Experts of a small language model: 71.7M parameters, 326M tokens.
Below are experts of layer 15 (counted from 0) of a mixture-of-experts language model. Rows are named router (the router's row for the expert), up (a neuron's input weights, with its number), down (a neuron's output weights, with its number) and show model dimensions 240-319. Each number is 500 + 40 x the weight over its row's rms, rounded and kept within 0 to 999. Numbers have three digits each.
After each expert's rows: "comes after" lists some tokens at least twice as common just before its tokens as in all text. This comes from a sample of Wikipedia text that the model never trained on. Tokens count by the router's weight.

# expert 16
router:511554535443508494416528506513437476456492533487484502461498442498531475576525533457537450535465438480494533497574513539409496539549447519469502553516554519516512450395500490449525488566461521512479476505533495457505512500483520467623534517
up0:539555584496573528477457520510560508506522511473525514430526501555466474500482513537446495522429540507555429511515464504544494463481453563444485506526516556584522508500532454568550458470545432539544437486557507484496462506517486486501452475
down0:487515543464472499467519496538494373570487526496506557488501590444520508542592479519502521516417478518471450470440510508500515459575539427533545484511528489483526514500469451463481479509488566530443491459594491471454492507489463503575513501
up1:512538498408470525464479445500450516541509507529495468484523536479540461489510468485544526534564511497453474569521480457570447522487546496445462494601444541543496475485525483570539511473503534466380536515582525519490460554445527557540479524
down1:546536477487536495555484470441481438531500577434440498512553522461501528593524558511408460442486537521495462525484572475515521545461463508513574540484458517588502522495475474462513527491478452507442486498494537548460531564427402448519537511
up2:630497547472485421460451454505549521520496532495512496535470541518461494506457540576486461402482455547563444484527524458475478483457446432441521518513478491500490570529563466554479473535474595493522502483455519526489480580542529494510515529
down2:575481458481556495465513454454458488531527531461481528515477510460544444551554516447410402505529435533491523584527509493480515545467453504562546544503558471552522513446528462428578439497500505451470536484610506520495506607508529460487492463
up3:490461519499460505501531504436482527513501528510560556506492470496542521496535548488487539528518594522551520462514529482503436499471532504489524516552492485517480527537589551466527517478472500537444550416489487503464519528437492485473403515
down3:495635536533483525508498480520494547539561486512524475540500490506498503468460538477511554424476492559630555479493508487555484549482497485487505544544475503550529536497493496433511539417482545553493472522432415506457561531563505539500542436
up4:504479548431494542529490472525459522495525521457466542504520525581546447466531485489439450437438517495524487506468458453532554437485487515526466537504532496569500551501518510556527439490509466542547438472548434528532554461520516451538457496
down4:531550512476515476454517530478482526540507517596578499509520460525523506461486446472432446513487527517554433534474439491555506499542520455572536431554480512528523505465414502522483574552463520418501521483466515576475526476422556426554433558
up5:466480490489454555453492440501617537503402523509477479502510515544416510433597460507584450508481428477513464508486516552453546470507462488514498546512494530482463539543513606510535514511502522532485482450492525503485502481475451425569488541
down5:587564495499569543510490533505489556527524482602532460472444480557422496461469525494506497524485481502484495524448498500488541467482518442461466515494534553526464512540486553457526391462481477530446554501464496555484503574435511539416516584
up6:482474492559528467572534453565487573501500472510506493468521499448458528478505475498439483464432578517578500387522530521522478514510480495475455567515483492493466488538567525610481437470547506561459511525518452512577500451535445500493550490
down6:558432494532390504483464462501490638490538490530484512466369468479459525461503466476501497512519541474551517461539487499442479502591553451487523498461486517484498490421515435494428441542577501471518514491455435486464466508530494499515488498
up7:513417512407417533467552560450434542536537603444543440488498465505486532459500562545580462570479514564464531573503444457513543546523502524459523479542492485519530454497515401526563501522454572550542477481495512470459547477499477436494510429
down7:492506483515442579410458501525450570468469542453542504472556483522520445513606518480507505479489553422473506540498508482513563461490448441541563438521483477447491514481506496521542488503510513478453498463450515444476492436537473478503536484
up8:527484538416476452487457457466464520515498543541491455489496524534497453467453517464456446480576527474480455506553500454507524482428486566437457451431487500508473406529534497595539484490495526524547483480501448520550434552455410503418456486
down8:562429467461502527570446436472522530508450482491465468480511548490478491529491526459453495528497567534492575468530544428531552474491469505454496505545477504524502484490450601445569508496494479538464530455442452441548557526441493534474582512
up9:473478525522501505405542452521540508540439455464511491483499556489475505496492454520469511534553501473590427458572478475508496480472427463501503510483474491452471539487543461545498500486479517534470476500511586523548538569622503512501450567
down9:564512489515530489446533444496446358522556465418539524518562450471498440639532488557487481531416487514517496501520564470540514522551514510514557468484494526538477487507464551510500488470453524471445497591613561541430570500449534389481473618
up10:522457538525523420528518486554530532407532489563479471479552420443507435499550451479457457498576515513577576482524494593583522508518420468479481573465488556472549424462487535460484469494573432546439530525460456474524480431543498503581474484
down10:507502580477489534533463523493563539495510462479510500506513568485408539527425533452553464422461452496503464519503477551501523572520486500483540495539495468595515473578476456540444475514557534501526477485533522506441542402540548563493532529
comes after: " ", " (", "%", "–", " —", " at"

# expert 25
router:541516596476473506557487566574507479526505519502481437514453492491539487534547517540470498518464462508531529527522537419433505517543446493521477538432519503587517493469470489543489521456491538551457477533550563559466483494510508487454473494
up0:565535488545515468489476461495522554531517520537470530498506513509548516450459513409517449536539583507473450526557462479472581535476492521431464549490568528550497561552384566510497488568465475462491489430412520501579526609529532449553468585
down0:479518506528458516517471433517509477485482554491450514535495522528520522493513514498544508542432546525548482528480520531530536519533521505460463461517538488509426531557551412486608535448461455546509472554552496524542495469494432464490515490
up1:510482510535567462509482530409519560441456458520594510520529448529461546436503469481428517538494494548531474488566483517502516531535561524486603555458530512512477441479544518508485519505435468526493494489601535498531442495534486512507509513
down1:446529426510495513415515505580491466496503515519467509510476430499421491562473510456508521500499524495441528528495542517458523540538472484492498502611470491522472490451467540461558487553447499486594528505484522455547497470487472450469491506
up2:500506562500513563520500418558449594547458451555523491487464583481547573463458517450501474475481536539480483475467474529530534513512544529480498559443533493498448520478508545479497497506457471559500478530483458492488504513529504453499506517
down2:535562451469471560510463459449492514496499540541473450448531433490516526522498511537491442517528495518449516539502526575533524505499517533384490484487495503452493506602499461505563479535540549552505433491426461498506565444503433497538518497
up3:492502544529484469510544558490531516605508524485519537522507456555456517463596499439556527512507518477478523499510571574446447441549533449540468533464483456513530490512446544452551476519572450535530540536481490526465532525487504529491470466
down3:529496533559452595550533465564484490478516518582470559463472514519532491478480530481499509517464537424484542550472596532506501510518470460419534420556504432526424556530467484475549506422533485465608524505527459435489502488497538445439483482
up4:502463375473515511524475468456533477509575477498489500497498468519454513456498469483473439500461510488491486459502439530481491431491502536483500516501514525416470483546496539556470454455472430497510496550537483534512507526519506524456464492
down4:452541524453451485504493398531464415538480482555432490533527476554492501520477490555472540531439483573496451523485552522530551522566477535485468514562531508490493550562479497501575547441522547677515569510524455494553543481498561463400514503
up5:516460503458589454459498459400443478508433474418460477485611493490439515544512561521519483437535446492537463526493469555531546416427517489531513568437561441500550458493519504508462536466446487463454471469530547496643503541503501472537476518
down5:477566531457518515534490491444499500475525512517489500445488510411540401558509578520483539513521497487500514522416514517510471465464471524588527564489447445484437529525478577536463486528546535488472550544475459494565533482471505473530462375
up6:598537500542525497479475539579479478457571428490551468502514543483497479513472533459495506563475529495448463444512509405530472490399485527493473467509407521504521511469492562466501470499452491502475473485504432443541475475529493457508429520
down6:503473492469503489533482549602427630538525503512527541519483479540557623497493479527549488488426499475463443476453471543443491462450495422453492425477513530516560503510474526496485503534461533551458544457412584529478528468538467469528537518
up7:457471503471539446458464468421540508482528564469508463465539539508485515462462457447398500476483501601576515473510513481493567512497493503518489506443544495472523567531482484468514470480536468483476524526483485531559511599558551499470425420
down7:509584452517408492470513524576517436486527542474436547495500483494547510460423506511568500498558519476483469510551455536456532556483583450431525521480554512520511477574492477512406519425538498479467492521472406469489468514455484423512566492
up8:520494429540479520438593487528533517507538526499507425543471518485470461488517518525556549480489462590491427529574469480419524484563425476487501542573483493508520507476498590513571505485536511521508461489379491500440544538473530545512446538
down8:500535433510490507511525520444540508469460495520489566553443506538498532503520507457597524545453493497447470486503441545493560482541480469481514474515498511524452520399501495542516461517543460429507490548484541508482522604560516457503483546
up9:515479510474458501541440487511412464527506503487501503509489476522484398536536476523489520508441473486520475434506481535522474467538517466512506487505491444462465502438480478494513539534480446477496586493532454597445473476454470546515486517
down9:510547574446517518530542456410482506517521537522591507515501458497489514560513490564411489491556425478467461471425588425521518523463529587551454508485480523525422487570528517407528516557570492465555537520515507425439504521554549468499538514
up10:577494424548472449528505482493458519470508484499496471530571508457436467471592550433479487522580580543553470566476461468461527557576550525470439535527447568470484517508454477459526496542571480483493454568507519482501490419452489538477502593
down10:452502566488505504504503612483487486472541522507574554490472520484499539575538460558479498481453470509441511539461562466481498518522444469511423565483484478527463448492491521445506519403470515485516505533545516499515517451412494487486528462
comes after: "\n", ".", ")", "==", " =", " =="

# expert 1
router:546438427463491510473555512437545576520522530449482594474480436551547564477523529425543564512414528469568521601567522481515543406546571557473478482575527530497535505502516511450478497582544503493470551570443481488414506488443416483481470462
up0:500437519508476495474491486496539531479523534539468560542576486437598528519475513599527438584566594508495498557455514476521474484501472516469469496442545456520520523513506484509479472506523444577460495481580438524574519485542536462466548439
down0:487554541521446492452505483485544424542589473477497491504508518466460529557517519519515474520467469512385471541527437491446432524557448552568491486422422441472518480494497555519495439557475455482516440449508553407486454517493488537541478459
up1:540494478439492519537467506555558504498505512530534479470536581546527517423511467506503442431538512483422464481586509463483414440533533501443504498526490466538510517505541524549525506542474486550503522557531507565482461529478538515559434468
down1:536538456470422457508492529511480508503466494498510437507491482452461505465439529539472521518457589511545487532485537490465432545483464612550489507412524504482494545511558548507523474517481511505446498483520580509477540511475493474500480540
up2:513613477518501533512491539522549558526498587454445478571512509512519488525552515547438528489518491484524484485539487446541484543560513501539448515508543478517465520476509493554485589459514507480541486507457541504468517507563495472530523460
down2:534435498462543513450459470441550492494494496465402566493539531511526501535463519518556501491475441460434485503447462531481483417446561546430502527546470549545470485506498547485433498451504497541491510530605459525470524533474557472478536518
up3:521443531516494561472451474530471501477464479480486493512457531532493526535466484544502540499472525572455466503457500550494442447559500505554497525544497511548513480552514551525553482461546530542516458500503524496526547492572490505517487517
down3:447527483478536519454470561604355513521545451500515488525469499484475570473440542478564491519517532459424496515500407525447523501461560561430481551425482515507496482511609498528451538467583489500521487490497522518517551496442454467524494419
up4:504500462442502496466523564554463577437511420537524461489504478510579561451537554522498483531481560463517507578539540454491427550468481539480390490536478413439418542547505521550537461486439546511521457486529456551502520471462484450524492564
down4:490476536584535510503462444421531480468499495445496473523449485483526364462498440442487476509556460491546486449424551556444503535472469499493584523486512507460554443456478495468579523453456459457525458548463491580557470457472443492522516455
up5:534484507482546557482593464494486546404530492543491509539459513526536500494469499460493529485422553513553455454503447486563500450483499424564475519478520508446470463506432567499550453503555471423475494434486489486597537562537564533543501441
down5:494514459511581530507460525411507501474562549549461453445504460535523432524481446478472484508459551531465494555446491529509472491512474442558477412436446463456488498469506516487490485474553466445491481481489469496430542521582460461569516528
up6:545523525460498519537380506575532563561512551458458539521493504518431448517528433462428474548580525534538492499478549481462593546462430457494516462517513551482494554509519473528504444518557521564565552470538437484441541509476553525511444486
down6:474546489499547494503544449459409534501544482470504522546497554526483546507431498527477508530479509555561521496556548569557481508491381514537522482466475440578484500515457520487526490524521505495486465541498537539525543529562520510473494577
up7:510497535387480466491470501549541582465493420517422518453488504517531513543493539470556531478558545584560503487512536503514473432465500529533526480485585473478577434523492492486507510484423459532418592467525442533523568576529501516495485458
down7:514519488471452527510467462518441508504497490427524407455520474479456431529442460505490511498483538503530523491565469455504541568520485460545535517375496524490480563554464516484552490516529534494486578549485514460543475548553479491523441439
up8:587560466493484510545438446478461484481499448515582533494508525462479523550547509493514447531523539529546456523515503460575458541466548555560537496498379485492414425476518476502521512502556546440513458535541543427520483550513510492479505541
down8:544436564570570567519496481428557503518510478559486526531481505475474522538517508526451498490450502502469463517554535487455504550526512467530436503486456540529511495437485479523477456450503571427435484436441592461493588486509534457527487524
up9:486486496465421488544501562537524503517579440489462522557525446484567510491575450554616421477474467513463510517516556444448541515506504444489471550490475533527561478500554433503466465492479612505496479476479420549489563544507498487455475490
down9:523505487515498464462554528534495500477541416469494508555499541422490480449542523488514489527448555535540458476525559440493466471529528491502588475421534403449504543557538540519482501531543480485503475426496530509538494423435502528426523493
up10:617576496506445465447454536490451494443477511516549506555516471494479517476516479482569470516546557489489511499387586498500503576479575396531530485525460506498447532457486479535504488501552498462482473517533473491555444534450491451487497566
down10:488494517548531521452498450506540518467455512493493459485427519541420460520518420408552545478482490552510536441584509586502530450492476478560476447393518515522465436558546445540570509498513499517442538418414480492545465506561460475516522474
comes after: " ", "1", " the", "2", "–", " his"

# expert 22
router:508553489434484482456516475500561565415469407515479542514474436537511535411502494529559499481446506468492493512545500461585494510541457553499540470446476519457496458474508562459529491474442544457493524469460456420453507493485473549474535456
up0:493464570489513508580527612541523522582546521450525482535597441575472484446471470518604512428533505492456533494491494500509524466563509377432543526466508533535518582475445481455508546544448470469456464497543462555527495524536446508498461490
down0:478546552529509491500483466498487501585477534562446506496541517500503500566449441586514488441555527513485465527501518435406471510516478528490472542537543557439482462497517469482488539543481526553507532465550509505539397499522481440454452447
up1:515533429446473437391474532450445526476587501532553511509577527506525476464466493476494462542552549501383499500507453469479547472478460456517459442529466484546546516561486514519506552554539439451514507454496515480495535495446491549553476499
down1:457480456476537489524522449502521534573593511541455514407418512427485474516504525490492471568452443480510577493468549489451595505545518502464506567530454517474505495448487546495470535447474455538531488526410514506479454484533516544482482505
up2:547523500531467527483515512512481561486456521531550526506474535525473538517564503498522553514548483482527526545523463523478445437585562390499458525478468452462492553441525498524432491450404486482465529504447547533452508569557483505480499479
down2:463490534530472539514566558523526573487433487473540538532578487511498536454447586481499477464527489450463486513521505445465528495497445481451555523545460491534492516489514485567523508493503546497508563514463521527498393463492459471578438451
up3:521447481508499566547522494542473517502516617467530492497507467496501452495481499512530519436476571596505470440590468475512482497461433502473492496492506488489515567654518544489555455542490521568486492453559491470521474465506545518532496474
down3:437479568551395469544518526507474499508506492483511499448420567579557516523449505415524486481506447517461498493528562496482488484529465484477538476516594444521489503459470500510430484522497530541559483407462516568486514541432419512467554570
up4:505431586531515495427527499518508502514521434492498529486471526529455531458557477483479519440550517536530498488529487468498449536536494504511430538488505517550436569537559462457524507564510508519513498507514528493489454510486458521512481450
down4:422461496511532483528475578502527457520486447462485476499564494555528523472503436561519535510518454565527499494460516470542507510566463557483506439565519534483459435548523421596528492461537488455472462559536481498477580558504489570554506505
up5:521493549489482524441485565446499567602512470535520464556525491526482523538545465463510467517501518518478562525518517457455542486544421567531512491402508504466452555533496469512543518480530535517475453500583563578522485467471442490572519509
down5:542519482421494522438456479522469518473486493468400429488475460433490561516421492489493524550497488522469548583567551546498550493474511516471499544540567504454475521495543570471529514505485541491463549515571531505551499561495554473538418531
up6:568495581456468446440563510468538541457534529520565552498471480526491448451455503497393450563533474495503500582551505447550428413509560474515490549472411521462531465473441516429510418471532482482450434512482484453529532483505501542482461501
down6:565540486480507483515545509512458562552568445546468452448424553457534490545545567544500479406472504494599493485468560494532546533414461586475489440471485502484402467479442524480404483541503567525483488521530505505511520505473549485422532509
up7:525471514426551469474507497562495478495498499509510488441534544496515470557505536455480473565428602572471491535502531480474539464524507488495523539522475483548475520508381461501443540500488553539557532475422493536544510508457511494429492398
down7:530501497495542494535468419478477479520453449571588436479544494501422476531492479522494462525591546366463502529557463512491504529525494475467471500464477475511525451534523417540492485565449471533504496513471462545539556506497541510527578492
up8:530511454510475500526511518534570479486557547488567568481519523516545459511466545461476459482524541471444562490496510557508494499518493471459397518370478479488485447508593522469467583452550518527505513522547449557498565517611511422511471477
down8:502475451485497508523445469482545542451476529431415413564432500471477602512534496519492516514531526422532355540541527575499547519515472475492505430553543473540485542498476430568512473548498539433464482485555507542508520526467506566475525586
up9:519514483493465427528470550451423488540582496510530480418521484546540497533477413617512517471423556545537504464542535482570458532442421483496489508532516559413527547556507509525472464443511533487489462496543506487567509492501547502472509501
down9:475537478513465489416432492501548489478510477516516469523491528490490479492512552454473498486538527478451509473525566485493471446500470527529515460488509531504502540409497436531442513581476463453494471479463463478463532548489505503513426509
up10:564548487500509524566452500479477535479456478551491500438444453485451508472540499498505546478537549516571511465517521536507506445481423469551492567499481550489516458489606462544473455457480497471400581504484516615437486500555493518488479502
down10:540516534528521507527505549574400521460472552506508554550585507478518432530536505464492461498478501582551476441594511513535530461522567552518489475510541456514473520483506475498492495558516479460533472560581481524521452486485474503466532501
comes after: "0", "1", "9", ".", " the", "2"

# expert 13
router:523529491541489512439495526462519572494529479467558485470502542537487557560424444484509458460523525519431499551541499576509541458497501479516518516546542509535505497444459489541470439510378481506504509472449514521526530522476422530483425532
up0:500561532555475482439523452510411481489528529496494542511514475456490539510467520484575535501426571489534497467516497482490408514562501531555536501546423506459540481559522456396543462519507529543524518520455552480543501464430477519485479444
down0:469497470547531573538497460475545412502545499514530488548484410520524473593504592497569473571440460415512500439559529538483464503510546538573514519479467538479537541473477547533514512486457553480466509551524570483478437512545565441510528459
up1:474556564470488488492503481546589606465593489557529509480468459469429492446505575471491487559504455486518499487500554503462496491475486494482487452493473515485495458475502416479505538543523413511489537428507482521465536494513493487532541495
down1:449520414462466531532492504540483530503467546512514439458564490534466551501521468461468527471503529424523522504500529505486457516505544430497487491508438508525508493550560494513554476568504522441516483533456464495481484492483478456542438521
up2:521455545501448462523554538545479496463454506496547480498578508509460467524525526465422486475533463456554545503534536465465482477504581466487475506514475456440550555483529524446536496498552586501483492508492505450411535536588509546555480507
down2:526457518544524485498506547472467466518543475458557537476476565546536460504420452456597536548488443481487516532450549504519468498516583525452541540481563475488491392501496465496453499433558510492506548493441500513452550432490443503547461456
up3:430484490489509531525492511491532501533515538519510476450557527501515536428528628479468542530464500480483475489514490459517491498499512545571550474538462461501484526551434501471561484445475435564554506465498556464501509497521489450498541369
down3:513547432540521510564530571540476526521516520512507450595431503482498458440492534525526493437470529497463487469476486451466521535530516491473473420462511583483554483499570476451462468519490507451591428500475458537442465512505509423472464477
up4:498485504413554503491542394539491573539543549475545496477402445504436462488482515497477484450470461477568419471463498496508552493535428486442444566532515504499444483506473492468538559515497495520555521603536511502573527482607480501483521473
down4:486439529501494516505444457438480517468492457583472422492507438484463420502474555592534493527496437514533504507459551571493499515508534516537500488510503511553528503510545508544582548571437535458467455453422572518490506520471508483529516532
up5:456543473466565532543477487523434524458481528457433540466522486542483491460552491563478502497478565546520549534590525449426532560395451546545544515552455495451464520529506487415516508436543464524521568510431504495505470504557464462542492553
down5:480465559539421498494459534407517523513514477472485539472485531579527516518559413537490499528465491439461475484470478493464476514518439487503532521537543470543597527482493502487506488543473450525430552485522453540457477422501530472482490533
up6:550495532495459499453554596588484533569497467496499505492494486468573527518518567491497459471521519556455514517467550543544516450497542464480510480517461528524568467555492525495470435561492519480501446458575482450439578480482514467490399411
down6:465415534483567531442478502517437440569550494428462508481477512451468453465512508530496592543487465503466504518514481504531508529471408440504470473447553503458493520461524456498488503518503536505500475382492482476582534531501513480495461446
up7:475449511477504492547584466483524485478496466476435474495460493463456419461553568508472509523514504583556502544552512496535518483502470527511505463461429558489547498464555522480555566493521528513515569524461561475531471454532463556514456473
down7:593525425419561468554494489484553422485519514463517482529446500520441487430513519465443543498595502504486476498478542496479543528519505469461522552422464471505515530519468571551531477533426519508454554530530481498539470488512490464351423518
up8:518548558450437430483496508437574532379483566503499505454508516497504434439530426554540439498520526482468492535524481541534560503526446456474485574498476549510507493476509512466458515425530516526512545545492468516566530468580494539557525551
down8:482495530470486512492522474452451592473525455481557507548553563560488553562514430514551473506525609510583455501522550456468478462466477559482498517516541407467479433596477539490503531455496514440496563520533536541471561456474512458525523510
up9:547488486507532411478524544512467526485603581447534522436499535472499464475480496480421489476518492512489493521424430553477526531501470505528444512457469430571527515498484462513542565441473486495527423475564536571534551545504468540531527524
down9:450476459491529476544443476528445466493460566477501497564494521509520460587539470469513518502550522514509432550485485463501494610435477481503500520470478532439502487516576495500513528524472530497535534564416607470481483561449483472548486481
up10:474483482473457417491439507498458504527543477464466418439479556488539481536479553484436489450506458515530454440515439555529485479427467533525529489482443487546519470489505515501512529477522471500492489542500535470547512498596530451535467471
down10:540402505495547449505433510494516433505539558526531518470544425490485489555464506502476466534504486465419498445428534547507532517514496560526477524465467485512400514483581578531479538525489495488545501597532575573493497566443523497511523476
comes after: "0", "2", "9", "1", "–", "/"

# expert 14
router:461497521536497495489466559597487469404540514558534550504471542492516532487610530532505565457528540505533466482465509513464470554437515493561432479501467571499549495559540433521548533428502537494535606437483433475464544454521513441558440561
up0:508474471507465512477477487470531574532502504507513542516519427464483441425529473396469510542526477445516521503457516453472575426483544439469480523555503520475535465503520458531519509466505448520545584535558464480483470598517511505597512521
down0:509533480514425522480464483500473564470487451518543458471508516475460495578495484443547494498541475536513513466532496527542533445432488543568569505459558482510565433496461505489471476499416462513493484510502575440505482413438490425396593471
up1:481405532482486493536529473449401504576487625525523572516504502477509572474513541409435499480548513478508460474532518487536504474473455536567472502487514468537478554577520544431442510586504508522513502521471466517497461516482502493462525460
down1:487500491467533498550520444544554483513516530494496421491530559505437425486480436551525500462432498483476510561521462472486556500588477535509503504553471428502517448516509481465559573481522447497493540526501581457559462538506484507505503500
up2:434456516481521479472443522505444534517478441461402556463500557523460532462568520539500546534440531492556513475552527488468549526430446523478504528499537507508394498503460499472498435453540494528462532428402488585423491559527525485500529531
down2:475446549525487447515529525547492534519538444585473442498558510560449476510497560512549509537499543533493505508487499483444493518519504527509464475495458510505509535452499454433444528547573488539459546599532490444526514436506502543481562487
up3:515451440532468493537501470531506456544490492467519467470494497506540535539536535513485508460507593503583491548513503501529446521482507512493404500483471508473480456427475502498556503528518513422530506452526483436523509499544503538535519522
down3:533481477463506485538544505462556405582568486537492491481564477558444536493519443592467514573489554528577503454520498490553497508498549483467485530457631483545431502473493544496437515499489470550478479532568445445542522487464533523517457457
up4:517521535498530510490466452509500532541504485484403468465544525543509539430502435551560520581506544536500549538451542491496497493504492498500502508536604450500534511515477557497510536603481601555479491477459500526506565518540551495559495452
down4:567518512541537463477406483500468532531455493517526434484477473531387475453531571482521410542477562525539470464456463478459476539460478466522538606448438486540498489508497500514539495475491366569524454481474500509507482554460436508522448490
up5:517486513468463517482539548473469471576458482480489494463428558480493550540512490541486417459482556564493589541532519522518522438597519536495474519443399459413457493523503536403446531509533436451483436565611502464482533546467488493502488498
down5:463462474595477498543540504456493473518502480633537516481451484553446521533573463453430567484449545507414485528510496531560494524442444590516520485560460471459477510528538474476540502519502508466456461502482504535530503508488597406498524516
up6:537514478536501545525487471488425561481487561450522538494509458510516488518491478459506459512493519538440539505489453516505469499557489475480512523512580533472523479552505446490486576416493535496529466475486516586500519525507481530555475529
down6:496450535472475512449429536608528548472499509528518524448465513515453545528491544602468482428517479535481470494556540458448465467475541507531452490499479449488502528504535515427443510526487533589481617552564566558503395472545441455465503495
up7:482526551538555493504506491495558469486460390509430412530514554469521444430522477549444510566483536506555451564584432540529481548467553567523511529536504474475496443515497494550536491492479506562525525524477506540467572522606513477491560480
down7:509496484513488475522531489503555532514493495502444547503551479500535509498560511436536470534460500521481534525547425528497448561465465522477522433522531485506488481422513535548480493568542492499486474460532495482499475417534501511472529427
up8:546442528455490471515513466510509507457497464441536502538433543541507492465548502457558494558461481550475456465629477475461491508544504505434527459526552426456509485421480505448448454506509482487489458489453468512512460550490455499504549516
down8:486485481497543570475538459522547509535467495479505564526470500565500495508475488463529513419485528504442466551460552541555554543524428450435546571536488461543520534482568468462458479483544541535461498525467539505472506494458431478489516480
up9:542490539484496475474466522499420557557472552574498525476575477443533468514543496573544492488517488425422487523516468419485551496422440559485500539505488514539536518536438516576539435385457569451547608536513513480532512479492496489480520541
down9:528511537422519482531522383542516496450490511534523501505497502529386506516530454548464516485513526524456571468520550486512493476532497492476542512455557493503521506444402547490487440502495456548524489505498561568511455508486523529453482516
up10:516483484454502509480512489504499541502557529541475491452452501556464538521596406536466519458533448490470487451492549457385468451478505500493448512436486531525531497544465473397486469421570452489563489499523519594452560508524470480439443503
down10:455486494542505562506574507567562468509551515508468496422563446413530521552504517480448432492460491502510386509508445483466504435565452541552523559589556488515469480524513463458537481546466555473495486510528491520534529533525481574509491512
comes after: "\n", " |", "|", "4", " /", "W"

# expert 2
router:453531527515486502518503485519520495527533424544493506499520464455547491520508446470517446593510422469486440490532485509517520480490469465503541483537561493474543518551458426447480464504540509562476533461500490449507461544475468473559533488
up0:480508507550475423518439504541520495505520527524482512523453471510509489502528536515495511445493467515495472445590511531465460504533506531473468554501511473487547477530498546503530600527534500507447598533488464578452462473480442470513511570
down0:569492502479571504539403605515518546596485544497531493473521615559505543491549528469514454511503523459445462531596440509508555471522498563480541457499557513483500508533524502546414473446531495479502515471559502488416458524482530491568490485
up1:460496530480553595561465537503385490490493533535568454467577519438503429526478461581444474460521553602500499489442423414497471548533523485524448489499454450468513502531490550539483455484469505488506502484440517581431500526393567500552513438
down1:455534467532516513513458507479469564547473538497521526531480575504526518473418469538508484522508560532510421467477497492468496531480601504603556424495495524483483483536476536409501458506555535474557494522483502501538567496587473499476429462
up2:432482511491468484472476459496455499453516513512477528459506518520474525483547504579542458493584479508503539519495467459486513539466531452515504473416459467463449536515535486528477490515527537469494565535566499454504583522560530536453548502
down2:500502550540526473508448539507496510457516507552454530501465485536518455497538487510559530589480535451471501510486464451447525478449414524493552465526534494498458520530554551511491507570423477494480421590503508460522538504467574443527499464
up3:501481538472431461497455528433483532502427513522445569448462514476533497490517471548436447516489546613524493482535427501537477469465581519512501538455513555377556499473504459548467522476481500535462549466505435538515500475505529505493486569
down3:561459433563425450530548484485477441432517528467587450476547481505525484444509488465518541397537492504522517552427542531494515544493565481481473486506512520464513519489528495436511449555438442508505483518484428485461494464481494485504515533
up4:492559520472449538528455537534436504486462456443486493504491535498495537452472540583455525553538515449498529494583523485479511479441516575454498487548491488499442475447486403479497498438540552468453534505541488437546445519528530438481485525
down4:516550535523472460529430510475433465538506494540494479467489468444450429527446494519504491463544531478480596453495493484446496494486485443500483600566439567529511474423522573487471499513430498529587499442446534465460539494489565486448523482
up5:560484464529483492562492567503430479492432482433484478524502520471484380536559448530527486396541533467460554428569561480519441482387555485476536481473477551451498499554497514513508479538569507434529514510496517527440536530455573533485482423
down5:596527495529542502452589546509473459581481469556554503471508535488477536481487512491457451549457449550580523535555479483480515504544496479495548523441568501512429469521531524416575557556469457531499481541501485469548550443565512482444481487
up6:501425565482543541524513463555482514498538480500513476530535486482527513432521476544529522410424486547470439510483499493459463440643506511479472534461550474487542447485507455536523505392518515563473477496431555571449449488517453545422477533
down6:481548505503579428491439492506470546449453554500495485476493549538529455523400516550496565464567554500529594493457531490493479544446443499530471532470515465501506492515475583495488481476473474538505450422530480457469512485458505454472486515
up7:553438487416516428501519456555543476446530483444480554483522473479508472524496482488463548490502510515510498523485507479509438458491564465439458457586493521451481467527478534479471443569509540450484489487460428525411595533454564506517438543
down7:469517566462562538467567503578446458573491526502468467542522517485512360486481503445525442522485484557481527542449428461485482481466504516490519489519601470453480430508535502503471480515502514436551454539520551497538516448466448485514413483
up8:533548492456471499510544509420496495485507591474484511489526568546471494473478536464600532502547484505432560551546463493506511546457577491531549449464432514438513482516450493527421525524572529510471489505509449500499444470461514431504473499
down8:478517541566497507505563445567459439523505552567509524450434511461478565566519490493461560507536526522479353487402504492460492457566522521511476521498471398586544455501556510533506543505440429535507537524512541498517459527504477505422443451
up9:530563552437503588385450517525509544540509544528515445557510576510394548528518506578479461522468490513550548469538511509518520512502492529533569548462482511466478485521475476476555523441529436545545498447470533490542486500580509504456499459
down9:549542445450435480482523513543487489464496487542562470474448576438591499543537461541516549505495504516532520494512533496443505412548531526475545489512518435512493494501543547570597436436486448482503461524497477473537466491557488514542495548
up10:450487495489511518538517611536483486577541547590475493439513504488486429535562544620468514500454511488429356498480481515510516499493494609542489486524463456421482569531456545559549487483499502496425509549534468518539518519460503497486488518
down10:428507476480543502578502475484422535476523471499482491517481449514494457479434475459518481507475530584477430541469524467406516564396548485475533522458523498499490481462442465487455512444500600487565466492529524554488447469508505524527549511
comes after: " |", " was", " is", " were", ";", " be"